config = dict(
    n_layer=9,
    d_model=384,
    n_experts=96,
    experts_per_token=3,
    d_expert=96,
    d_shared_expert=128,
    activation='swiglu',
    moe_layers=[2, 3, 4, 5, 6, 7, 8],
    router_score='softmax',
    normalize_top_k=True,
    routed_scale=1.0,
    balance_loss=0.00238,
    balance_bias=True,
    router_cosine_scale=14.0,
    init_std_router=0.00666,
    lr_router=0.000886,
    vocab_size=32768,
    norm='rmsnorm',
    norm_eps=1e-05,
    tie_embeddings=False,
    optimizer='adamw',
    lr=0.000973,
    beta1=0.9,
    beta2=0.99,
    grad_clip=1.0,
    batch_tokens=65536,
    seq_len=512,
    train_tokens=506100000,
    steps=7723,
    dataset='wikipedia_en',
)
Below are experts of layer 5 (counted from 0) of a mixture-of-experts language model. Rows are named router (the router's row for the expert) and show model dimensions 0-95. Each number is 128 + 32 x the weight over its row's rms, rounded and kept within 0 to 255. Numbers have three digits each.
After each expert's rows: "comes before" lists some tokens at least twice as common just after its tokens as in all text. This comes from a sample of Wikipedia text that the model never trained on. Tokens count by the router's weight.

# expert 85
router:125124151143082184119128162082113169113132146151099119154106119098097119149124100146122117117086150097115148255103098197097120141130101148155083150086124175142134134092072066170165093125139153106104130151100128117082129182142118151135140154058071116103141133134184143141161099155134138118
comes before: " and", " the", " he", " which", " but", " it"

# expert 53
router:095145111146157155193149161130100171114086143122113176129179158116096139118175118109115145061137153091123105212150099110106212225164099158149098153141101168153135149134136114118113117159133162162124123209069156148074148145133120157100162136092037144107159128099148158151092134125110132099
comes before: "0", " and", ")", "9", "),", "5"

# expert 44
router:174151162164122122138135134145083110146100102077131121194065135120106145154111113123138104119108136138120113175120097101028117138063177102177141108124126163128137101232101128102104223117151189164118106123099156136118151132157121151117123110094090121149152133134122083093134120178146131130
comes before: "\n", " The", " In", " He", " It", " She"

# expert 94
router:113135166193109120116102156118182132056100100183065117084116124094147142117096153192176131161150165116060130082161182094163126099147091097100093116140133164106191115099131132091178122136138088091116116182124122148098138164097145121154107115127147159089133114152142151076109148127146145167
comes before: " to", ".", " are", ",", " were", " in"

# expert 36
router:102112138153141101148121143090137130168124195104103175119112113131104107091099147128126124131158131127138162096156135143089175125114146148154121096136111162142128139194160157173073136068158137105137090138120116112130122139206133180136149139087146089126117155103159178050118109143170107125
comes before: "2", "1", "3", "4", " List", "5"

# expert 76
router:194130161105135063175111108156120166124113125162114119181114136118149163140071165128132156078070109093095180172126088119130136136153112152155191117041118122113109127125135114158139117099160111133103128083140118103139108057113203175145175146143081121117177160118147094146103123144149159149
comes before: " a", " the", " an", " in", " been", " was"

# expert 31
router:127138123208123117119122126077134104124109094129116101112090099117132096108135205099100041120068104153102193149136074113133135127180134114136111169131104070119167142123110115128099125149131167152117112082106156087115129151106141092178094117083104115170148125114133098170106129113077150139
comes before: "%", "3", "5", "′", "4", "6"

# expert 56
router:133126121185157103147154134101103156197074119108141115106146116107132087157109097131132157100122137193137095112083092122096156167098128085129128107066074157083171146130162085131132125149146120128150168135130125148072114114191147170124124114211177153146121156116178138072128100132149114149
comes before: " ", "2", "1", "0", " •", " USA"

# expert 58
router:166121114123114154160086152144103077127082135110071107132178133179138149168136125182135143185142138100053103100129136160084086107118167161132135129137117150118119134179115094170110159129149079106072117149147106135093158105105111166126144098139141109137155108129171088095132147134133103128
comes before: " to", " in", " by", " the", " that", " on"

# expert 46
router:107128124070138138129109150135066177093120138189109140152084134113144172105172122119188139068059149161067151196075079106097127067171132132160113086095129109148114172095113130106135101128143165106095117138115142196105083166107173116123151119096134139175145093091118162143100133154118125103
comes before: " was", " in", ",", " of", ".", " for"

# expert 6
router:118099142067133138078164132168130111204159108159193105144162142129165169133115107066104139092139112205196069110131127147123128131119070121141137082122094081112120134100120075128109160145194201145101153143132136199115077121138125110081117140091191084177118138127155164185168156147118138120
comes before: " ", "–", " City", ";", " League", " Town"

# expert 92
router:108109109144084139160190133120166107119199103193174194143141086122145165115102149124142136123156074155109140196123124132066133122134159118060142123157082153136124138110174109174182103153160124114085143168105139116094131086184150170177157109125156082174141135132145131085094152120117102129
comes before: "-", "==", "|", "===", "=", "\n"

# expert 59
router:112179113138149156100140117125132088140126099110166156162144119179175174163199139158160109128171125183100111134114123127169079133119172135130105113156106121122137085126162137133153093134146186125183164081124136070131133144137132093128043140181098123143107128165075097149197148125141133071
comes before: " |", ".", "°", "″", ";", "%"

# expert 27
router:165115078172149184141120154122072138081154162132170050112106113078067154187152119067164081125154074103114118133149121153151150145137084133049157122133099186142132114128163109122104160130143099172161080093076135173156068175165203089175123139013119113163131107146125128068095130112117077118
comes before: " ", ":", " —;", " \"", " ISBN", " Label"

# expert 28
router:147159091110195134146120125135090118130115117062061144120138115146113111090133109172070081119129112145201152137107094134072176127149145154180100143109117104130116162182159135137114138197151165063132083113125120121109147192151147167107125157154091143162128134139131138069122166106132190176
comes before: "0", "2", "1", "3", "4", "5"

# expert 68
router:107171128178067175153072148127102150137136123112066095170138151152143139151139106125153162103134173150117167194136166132078152139139117162165087093149139171111147137172077057163165150153129121153107129144097129115075153185075129156083089137116093102123124163108128109115142091209131140153
comes before: " The", " but", " and", " the", " which", " In"

# expert 34
router:159108158135147166149147115126145163139147172154156131126176096152123079137160211191113123151141175132119158232130151116158162125173137154206082129173189132136136129177105105122157156116145044121169114159120163119125121156123138107167077110124155120131094101159138132108124160129167178131
comes before: " the", " a", " he", " his", " an", " it"

# expert 78
router:133154137148140145081133133164136149166120172151153174117147139161125084145179117129165081072173084130112098118128111130133135095120139154116104119124061133126193093112100153077084103161159181125136105127104158135159147203193177094159092096151103181170091116084105066130150120150094147118
comes before: " |", ";", "0", "–", ".", "5"

# expert 71
router:110160116159148086144171124103087081138100171162088133159089120173113120141098127184096128129148112116119156085118156131108171138065165127219090122074126198176157119152087133166108135082107122188105133146133133112088142140137153163113112148183101171170131111137123073122144145175142123143
comes before: "1", "s", "2", "N", "4", "3"

# expert 57
router:153129194170094089168126113121171120189099128108152132111099123143111144088113138089146089159077065117117095112129112096181066144165122139090126165072139158116096141082115051161108122152194146146092140068112098115192144115154122059114148097167157135180116091126099164152134112143086124106
comes before: " ", " —", " −", " +", " Candidate", " MF"

# expert 91
router:142140146095116097122115129175141132151114132150167164083151114143137127168162142102111115161090156189149087110162102111150080048097115129085110111087095138054174185104103118088137147177190157145084168112112172131132161161075103111111102102113145120090116107091136094162134138128159114125
comes before: " in", ".", " for", " to", " of", " with"

# expert 52
router:147139137182087109171067127176088150086078147157069172063181121179153089152122125180103196124162137116136087123140123146133082095102200128108118103141174155098147102158104096127121129111153117148116127168163147130174152109123160147141099092075140137121136101167165140093124121137142199176
comes before: " to", " the", " of", " with", " by", " a"

# expert 47
router:114079170185108098114093129172144107125099181104101127133106080065082077110186111101085178089106137110085112126127140130118114089080089093189142141155202114135153118121120132103117085139154139108105141160109099132069102103138110193140128062175122142106163098184164172123059062169143112194
comes before: "9", "0", "8", "]"

# expert 20
router:146103149082114149167102133151058096056134121072148087102156136140103104137140120112073095140068145163079116130153097130173122157178133108126067132159192069187081078150159107137128144059071124172157116116122168124124139152093098094185141157136140071154142104154175140045068168179135123163
comes before: ":", " by", " \"", " the", " album", " species"

# expert 21
router:167144144144084134135140131128136147122152115161166121107129051128120103092110148087164058193108109186094100102170063139183124097121083133097114087091132133120135144116131006113190118098169100160077128099159144133144080114106146147112133184070156093103168167118154137144068192118139119109
comes before: " |", "==", ":", "\n", " ==", "==="

# expert 13
router:090119142188093118145148120113203150076140128157111188152174182123143150072072125113128197143130115086148159170120189134094113148170185116145076159171170142166162127101142141172121124103180056131069118166144095159124171087108177163133127105131155125097086105113109139159130134110121122112
comes before: "-", " to", " of", " States", "ism", "ist"

# expert 19
router:133106085214129170094111127134116095125124103108131127124096035148161119139186126154128085114160093131118106147142094154105144168130136139171119113163109123080096144181138128132106159135153125147188150125146153127088124173197080125167103169139104098168133128151077121109140142106130100154
comes before: "1", "2", " -", "3", "4", "5"

# expert 35
router:150173104137163177122101173094122111177106068073099167158204100120175148145125121133116088150132143108151133123159162129127125130104105136165112210130121126097167115128121192113133094143099151151122080061108115121163134114168175146152081132145113132174131070102095073136122104156129124152
comes before: "0", " |", "–", "5", "%", "."

# expert 12
router:191110108123068056161105155174106170150128179105109055159134175122071161117101157133090142130104094015105162157138131197104128141153151125152137114126122097151140133158099110153102152120121107095130072087134114090165154056170176162085149160121127099197154115144128108145148134144110124128
comes before: " ", "9", " March", "8", " January", " December"

# expert 79
router:108102135107141164151136142114180153042164135181148095126085163152145197135145141185185107168098095097113163147073108155181154173111113089058145144107114150180114120107126140130160108124064104158141156138155159103155104114076178105050108143129158128094070132097109104124195225111092157051
comes before: ",", " (", "'", " and", " was", " de"

# expert 51
router:123094132149130169090137153123065120139093134204067158178075082166119138205181181111142153162182123102100127180086112096129189170107082107140083103103159167138122153123108105136084106156139104138195087131117105118136153134111108125177089113153140103096083084150198142059163144162091099150
comes before: "1", "2", "born", "3", "age", "M"

# expert 30
router:052142100185080144124090124121145148085056119154055130120174141135092123106092133136122161109110192095062125119153144120208122119182130123078088129173123165121154136098139109142124108145130082123075113105106147151138147153092134119132115153155150093135158117118123143092151149154120135118
comes before: " of", ",", " and", ".", " in", " to"

# expert 66
router:158116151158137161162080139123166153043101178106128122155181140142140163124110113132135149142182181076054111162136112157168157171132133118080062084148128108088060088146138117125116176096125078118172130140124137146156082097101144158168188105120064104146121121155197108074116196131109195120
comes before: "\n", "See", "History", " See", " History", "Early"

# expert 93
router:207145097134167093121129128121198162162113139093194189147138132101112153141071093109185138115083147210140030110140055113126132101120134096118118135081064088079177187084143136175069154120178118097091168105135152142128105157106115154148151120157154079077126179101173144168174112162144107140
comes before: " |", "–", " round", " place", "-", " Championships"

# expert 3
router:129114176111171092158185167143122126091109110201120078121087138165139146139146117123162133151128133095078176219055131094145149153112104075166092176122136190132146148093125107156062160098137103137129111113030093099131084117126152081121154099122136092132120103104151102088167176174133123084
comes before: " |", "\n", ",", ".", " and", " ("

# expert 50
router:125084154144091109171101154155132167117150138098088111130099117154093113140119131165151187117129145130127116206137117172127142125235195131125139144111150072175145117085076122090122140129138117166106099081151157119110081130104164115151084139128086155142077164151118085135073128113154177082
comes before: " the", " a", " his", " her", " father", " son"

# expert 61
router:122136181172105140169083130157129166158102127157137103102114127143142191109088184118143164125127142101098052137151138165085090122152138139131133128111102155126168193159120097092067114109124124146045144151098109127134145070131146199080126099076155098082149095152101134190155145146127077115
comes before: " of", " and", " for", " in", " to", " from"

# expert 48
router:096102100119107088116129135122126114161131162163153149145138175152132152105125108174117108131185155163062138167151114093079129102106136121085171084188177097127170061117079176139118135137122096103148139139150145094165149114167180147134139116139130164106105086085161070114165053120092173117
comes before: "|", "\n", "|---|---|---|---|", "|---|---|---|---|---|", "|---|---|---|---|---|---|", "′"

# expert 83
router:139133124146129102155185162103159124170126116140113163106100117127114175102142094085133093119190144151167065080174118086123083144115114118133135042093074177141163118145114140070087100081160208129160116071127122161127129105158153073130080123116126132119056121139102143113152148147117133144
comes before: "1", "2", "3", " |", "4", "0"

# expert 18
router:069187079088147107123089174112107182144101149142062138191117154084098141140197112140109172115127148110076144113158085141077154094097127107138127117093137133131127136183093137151167096104136168114127139120098138158173144125168130150139161071143136107097127092154186126091156111173135165131
comes before: "9", "0", "1", "8", "2", "7"

# expert 43
router:176142081131172159130092154171118137035093103112086152100139082116082085119177132143100112165109122097123156165166129099156146145162149160124130052214219104114109134113122098113164145124121067084153132152137141159116145119088109138204121096118135081142132082136109092056137143110120163157
comes before: ":", " that", " a", " of", " the", " to"

# expert 86
router:124145135141089160093123169127116122149148135182108114095134145159132100117153186102164202088175127100096152110113174163115060101122132127106103153124090140087138148156116197146120132100145144082131113140093106097100198167136126081085136158148151098144182092108095100084146177112125102150
comes before: ".", ",", " of", " and", " in", " was"

# expert 26
router:164085119063153178133169136110065087133226117097123130098121096148125103129129127102144128121091125155083155146068120078130082168083162142172103135152116124078131121137193132113101119142148137127139145154087135088157099157205087052142121113055128129126160150166126104151106138137143119060
comes before: ")", " |", ";", "I", "C", "L"

# expert 32
router:150137082108095170132160116161159141096170116148078107198134155156100125115084133106167142130090127097124149215176074177132147133100132129146181154141113107142093103115148094152111147144108144123153093173201142111136122118126141111146157131063182040171131153090101145107183191167052136116
comes before: ",", "–", ")", " ", ".", " |"

# expert 8
router:097180165112100143133158121141139157082082131223181159131090124156087114111131128140151170183122135084070191174131171115150114120121128132101096174152185193132117126149102137101076153145141053118167112126119068091167172108133129090140131115151181134123147057095080141116154153091104186125
comes before: " of", ".", ",", " in", " and", " was"

# expert 9
router:091198107145111118055114129130088137106089123163157161070150061141106168215121097121119150165089148121145152146146117180096141115123121063140131161196108096106083099110139178082158151129072172158188098119149169079139148161179097140168089161130095133159073168136074070103124110104132126121
comes before: "0", "8", "9", "5", " of", "6"

# expert 15
router:141161138162094121112129131141164147183118113174186197117116038116139160123149110084161066158117130122107106156236153145160085076119154134139108160187128160100083125119144155134148118128153163085131087053060131079171094094177108114136109118131149129150098135080117126123038096130144122125
comes before: " |", ".", "0", "4", "3", "5"

# expert 67
router:164106117127105113138169126102126115101158121174127068098092097104187113150187091122139149102132149156076058115125123159158094102118071082080088135039167122141150156123175111116154177120115127184172144119092144132140108136149215153140095116127191210158155099112112127119090140141124086141
comes before: ":", "\n", ";", " (", "N", "W"

# expert 88
router:170146124045099129093192132149119141153122110180200107167125173131172153137118156111162077183107107113180145075069136122120105148082078180115119088133061123185128138115135131141112178097085146129157126120148080117167149100098130125066150107121160079070162105136132118120171159136192055101
comes before: " |", ",", " (", " School", "W", ";"

# expert 55
router:153156124146151103142159123134149130214130118106172207155172083125144131154178149092143076134133172199125127142157111111131118143118133117112147163144086139096168139142100088088128153140138096159114189086147143134167140104177119126137143120134063137139138168086117119156134104113128154146
comes before: " ", " |", " the", " (", " Total", ")"

# expert 72
router:166098121094154081118167134162161098162178104075163165155170140134154147129096120137109111131127183139155093180120136147094088163143111092118103213141120093138155093201148203105157135141135161120175143110129091112153134162170145124117154126177094106096134162138131145166156143147104089130
comes before: "0", ",", "–", ";", "5", "9"

# expert 73
router:097089126103143135126153134171129129172114137086106140133141126139149138134149101198115086133154078142160067182169140125106152152141114081135110166136160171082174124089146166150084087147130136173141101140119145113100150166123083109116058163120139098155158037104218073113135076118107107114
comes before: "0", "–", "9", " |", ";", "5"

# expert 17
router:160092114075151145108200110152127168104200082155137130160128115173124128110110128135155120124108083177125120056117134122200123063143136164115114142100128136211194099119129111112117088139122118112176137112114135126168126178119161098117155131140119150155131131156169114105166159143091056082
comes before: " |", "\"", " (", " =", ")", " –"

# expert 0
router:150129159114106204159175168096103117157124119154072094114130166123074095129163189149102161087193149071141121175123146185095154162129120128149110126081147151155115137164087127070130134131092127146119125157141143165089149134156144172082185122144079132139118124114107117101156142084176116106
comes before: "1", "2", "9", "8", "0", "7"

# expert 90
router:146115131184108154135153145100098156056148140098106047140051094113094100125151066151168124131092149100156162146103105109076143164077107128153123145106189183152087121145162125120109112090095053108148151099101111140073127126150113133166153126164154077144128120122118133088104145144116144167
comes before: " ", " \"", " The", " Succeeded", " Preceded", " United"

# expert 60
router:087150115124150142168094172131138118123124123047092137146157200110136146118171157178080143122173123075100123128101167185209154161139145074123105149149107112126128152138126123155132168093110113097143120128135149131163077082088154092137075102132080166180176166130148157088124149144125147133
comes before: " the", " a", " his", " their", " its", " this"

# expert 33
router:072113107108131092148085161158085162143131143051108136138161086216094133137167133180110139125138154124108106212140114125145183104179106157064124136107128180130180115110127138102103133113080144125063069138146136154158125149137190119170114078092130077145121112122075157072067097163142146113
comes before: " ", " the", " \"", " a", "s", " Episode"

# expert 16
router:189099155105130156102171149135101125179125128137075119143105139201093127107106136117141105181179120084119122102142182125091160060128115116101127158098101104131147131168209106109105142137123156115093137114115153097104096183160172121111116155126130144122093124048135120126137077149136127164
comes before: "6", "7", "5", "8", "4", "9"

# expert 40
router:119133112130127098155102118177130120161139141086158063148090151157167084181159152163209139103117096116154119101123126095118119125138093133096190087121129074108156108120133160122071128123132090147134143103107075142146082175218158113115098103118128138122138101112102081080158115154109121135
comes before: " ", "\n", " —", " —;", " +", " ."

# expert 74
router:090188095161128112136152141126148113059117116208135084143089158137119137148155122182184191080116124083132143173083092120127095181112097117103099174108122117107067101061141136160120098141162130186139070133084136135099082173059131095131165154143132082134160177082164151096200133092119142151
comes before: ",", ".", " and", " in", " (", ")"

# expert 80
router:190147113117111094116098144133093166142145175184111150158114097122072099074119114107131084151170147151123060080111139148176103097112163135129099070155152138100161146076090183109076076136121115074118093117133144159195120124100141154140121094045119174113128116176153128124157186123105113115
comes before: " |", "ed", "ing", " of", ";", " by"

# expert 23
router:139103134133115121101176135125164065086132147203111120096138123101169141113111129138088106147139099139097151227119127139042149099074147113150108179155135105150145133121198113170169112147134131089067114109098148125047092137156136167115153148135123200111158096155110147133147152156157145116
comes before: "\n", "==", "The", "In", "===", "-"

# expert 10
router:136084129162114119067145128090106103092143092195189059112102140113143149139137091122141115129072127140136120134099139161058107140121096100099105127115143105142126104118195121163137153076113138192163238137098164143113106080149164107137151097151172144149167119157112144146142167113158061129
comes before: "-", "\n", "=", " /", " (", " States"

# expert 95
router:109159118149116147160115127149114103153146111084137145126113066157130124144160110108149106125133128204148116133131152097110102096113122130123123118142144149089121136134103178167134085136157139132133154109118126162163122141151128098156067117133088118089085101098149142148167110157067203121
comes before: " ", "\n", " Team", " %", " W", " MF"

# expert 49
router:193122195192137067135185128098125063184104143106128145063142091130134153115126179065178130123121051165143105156128127156085125101132090161120172122133078119080164103098078145142094138149161144085135152141065156150120137182103132103097133104141114163129097149114130113120105103158171112178
comes before: " |", "4", "3", "0", "1", "5"

# expert 69
router:156066112128157175097176117085119089075162108191199080129091097164158089175148102112155182137138071117087161084149114117226144154099125169075086163142110068125159118086165168140145096112118084183219134110153182122132127146161115077127122091138158097121094129150164080109177168119123079112
comes before: " (", ",", ")", " =", "us", "idae"